Below are experts of layer 4 (counted from 0) of a mixture-of-experts language model. Rows are named router (the router's row for the expert), gate (a neuron's input weights, with its number), up (a neuron's input weights, with its number) and show model dimensions 384-511. Each number is 200 + 30 x the weight over its row's rms, rounded and kept within 0 to 999.
Before each expert's rows: a language model's description of what the expert responds to. This comes from a sample of Wikipedia text that the model never trained on.

# expert 8
Description: Multi-digit numbers in tables and stats such as 11, 25, 42, plus the letter h inside names like Xhosa, Matterhorn.
router,148,176,168,199,260,192,238,195,195,208,184,225,154,195,221,211,197,191,219,189,152,189,207,195,176,234,237,188,216,166,177,202,189,236,206,264,207,185,269,221,169,215,229,192,208,182,179,202,163,178,229,195,250,169,206,217,146,192,171,196,184,198,205,179,167,170,201,137,203,211,194,188,196,199,205,166,165,171,181,222,167,236,224,241,243,206,201,156,193,201,221,182,175,209,193,189,222,244,232,197,208,238,226,183,190,233,211,170,108,182,199,211,231,181,202,194,209,176,193,248,198,247,219,306,197,245,163,256
gate0,191,225,241,194,175,198,229,142,168,198,210,203,203,181,253,194,197,216,167,193,190,232,200,254,168,168,172,251,174,221,223,152,174,199,242,193,214,201,231,246,219,181,234,221,209,166,177,176,158,202,251,185,187,183,250,252,147,245,167,172,175,187,182,231,188,170,194,175,205,244,238,195,237,183,255,176,224,201,140,162,114,229,213,200,205,207,194,194,233,224,274,202,163,254,194,202,184,167,168,253,217,207,196,222,203,232,241,231,218,182,212,218,179,175,222,189,197,189,212,262,211,221,200,207,190,253,172,209
up0,260,168,208,159,185,212,188,201,292,232,220,182,196,178,144,201,210,144,189,263,234,209,223,231,216,180,195,180,182,178,140,231,180,233,201,163,202,127,185,235,224,162,212,224,219,168,173,231,219,188,260,178,225,193,198,192,213,178,202,214,199,210,201,255,187,188,179,188,108,223,188,203,252,173,241,135,111,213,194,246,212,178,170,212,203,182,217,210,122,200,166,171,240,195,201,171,199,190,187,229,212,196,201,226,204,196,223,236,258,229,217,169,237,212,158,184,230,160,228,195,282,164,210,200,242,193,158,249

# expert 31
Description: Hyphens and dashes opening list items or joining words, such as - Bob, - Melting point, T-72, plus ur in Zurich.
router,171,196,113,204,240,211,235,190,186,214,179,209,203,221,185,219,240,213,220,200,130,223,223,251,197,253,205,191,198,190,199,236,189,247,167,272,211,191,234,230,184,213,225,171,212,182,161,201,216,181,184,175,252,123,200,203,164,212,210,221,210,166,184,172,187,257,202,183,184,204,206,162,212,217,206,195,207,179,206,207,201,223,202,193,220,193,220,180,215,156,149,196,184,192,216,190,204,281,215,173,181,255,213,190,165,222,210,181,112,173,203,207,218,211,206,190,157,188,177,235,177,231,210,287,217,270,170,304
gate0,143,168,228,177,182,193,212,174,191,247,207,168,182,221,243,202,193,227,230,214,202,236,224,184,187,245,201,232,193,186,212,198,230,168,214,251,235,215,169,228,172,167,262,204,197,221,204,191,238,192,205,192,203,190,227,152,170,252,165,231,188,191,172,236,212,174,218,222,212,160,220,222,142,234,149,160,227,212,165,259,187,204,199,192,193,194,157,211,225,167,212,186,154,207,185,227,211,156,247,211,192,199,229,202,245,239,169,184,221,209,219,171,207,171,162,155,225,211,197,173,191,210,281,167,192,261,237,200
up0,190,213,208,228,212,234,193,239,201,217,185,162,208,220,199,274,213,217,191,227,179,212,184,193,227,190,202,207,227,169,142,196,171,225,165,196,169,163,201,177,184,188,187,230,238,169,148,218,141,148,211,198,169,196,235,166,233,181,240,169,245,176,224,213,228,237,216,171,224,131,259,172,210,244,206,150,207,154,158,182,132,214,154,214,173,182,167,219,202,248,229,209,146,236,166,258,204,169,214,206,175,193,197,210,212,225,164,266,210,223,189,257,226,237,189,213,247,204,194,220,266,208,174,222,179,201,174,204

# expert 14
Description: Day numbers and month names in dates, table cells naming countries, and mid-sentence verbs or nouns such as served, went, majority.
router,182,195,138,179,262,182,249,188,186,204,196,212,169,187,198,212,226,214,216,208,125,189,215,234,203,245,211,213,208,196,205,212,176,224,195,262,203,172,218,221,165,212,212,176,223,198,181,210,200,172,192,184,233,134,203,210,153,211,228,238,213,198,190,193,183,247,208,169,182,214,204,160,202,218,176,190,191,189,219,205,205,228,208,218,222,201,212,163,198,156,176,185,192,198,190,191,192,272,244,192,170,242,228,198,173,241,235,201,119,184,197,204,225,216,211,173,188,173,181,233,202,220,203,296,208,248,188,322
gate0,179,194,149,175,162,194,187,252,241,256,167,215,186,215,257,225,205,168,265,199,227,140,240,212,204,205,186,150,240,203,204,200,173,217,227,152,191,144,199,218,219,195,130,243,277,211,161,217,194,195,261,188,166,215,240,246,185,208,209,177,224,225,185,205,226,195,181,201,174,196,158,186,162,200,202,245,179,210,194,198,180,234,184,212,209,183,246,161,207,222,172,214,205,185,182,206,204,195,185,256,239,227,229,184,172,203,187,259,172,236,198,191,210,212,207,227,244,229,197,218,192,209,171,191,207,162,143,165
up0,159,180,195,233,190,163,197,209,209,191,195,236,280,192,161,191,208,221,175,171,209,190,232,155,199,175,205,210,213,202,193,200,223,135,142,230,200,219,245,140,202,252,227,196,248,213,176,223,205,202,200,223,272,175,200,187,205,187,117,232,186,216,183,219,190,208,231,164,263,256,181,221,177,255,179,194,237,158,195,173,174,169,217,206,207,163,174,170,220,141,244,154,220,208,243,214,188,220,151,221,209,227,214,232,172,220,247,201,225,184,157,167,208,214,223,215,202,217,201,186,181,170,181,186,190,180,226,237

# expert 13
Description: Single digits and short numbers in statistics tables, decimals and years, such as 56.4, 1794, 5, plus the piece ock.
router,181,187,129,176,241,184,238,193,173,206,205,214,174,190,198,220,224,192,207,219,134,188,207,236,208,232,196,208,195,200,199,199,171,236,201,250,218,168,214,220,167,212,215,175,219,169,179,202,187,173,192,188,234,131,192,216,163,224,226,228,211,198,186,192,178,255,203,170,203,207,188,160,215,216,190,194,194,182,211,199,200,223,208,224,211,188,196,167,197,164,172,202,187,205,192,193,193,279,242,193,173,245,231,200,166,243,226,194,121,196,192,199,235,226,206,171,196,164,175,242,203,200,194,294,218,248,196,309
gate0,184,162,221,180,182,121,215,200,216,233,218,219,243,174,218,205,204,222,208,234,149,180,224,221,196,227,195,179,178,238,225,239,226,208,208,235,206,186,150,208,131,242,205,208,244,180,222,232,201,206,187,192,204,206,213,219,177,214,206,223,173,176,198,245,140,205,204,230,164,207,179,238,188,161,160,173,290,225,226,247,175,185,136,189,201,217,167,188,206,194,181,179,138,243,219,190,194,138,202,174,215,214,177,168,166,251,157,238,157,198,150,199,188,227,203,180,224,192,229,175,202,138,179,182,206,179,219,201
up0,235,234,244,195,223,183,159,200,216,189,190,233,191,237,215,206,161,188,199,203,220,241,193,217,250,192,179,244,227,196,238,180,219,223,192,203,194,191,177,232,197,235,203,202,199,221,205,178,129,195,227,181,161,157,223,216,159,264,196,212,184,172,193,184,237,210,204,199,222,207,257,199,199,220,174,230,153,162,142,159,185,185,194,184,224,218,203,147,189,197,259,204,255,140,167,198,238,196,171,180,217,227,227,205,203,226,223,175,269,168,186,160,203,195,209,249,153,229,142,186,220,236,213,164,182,234,178,179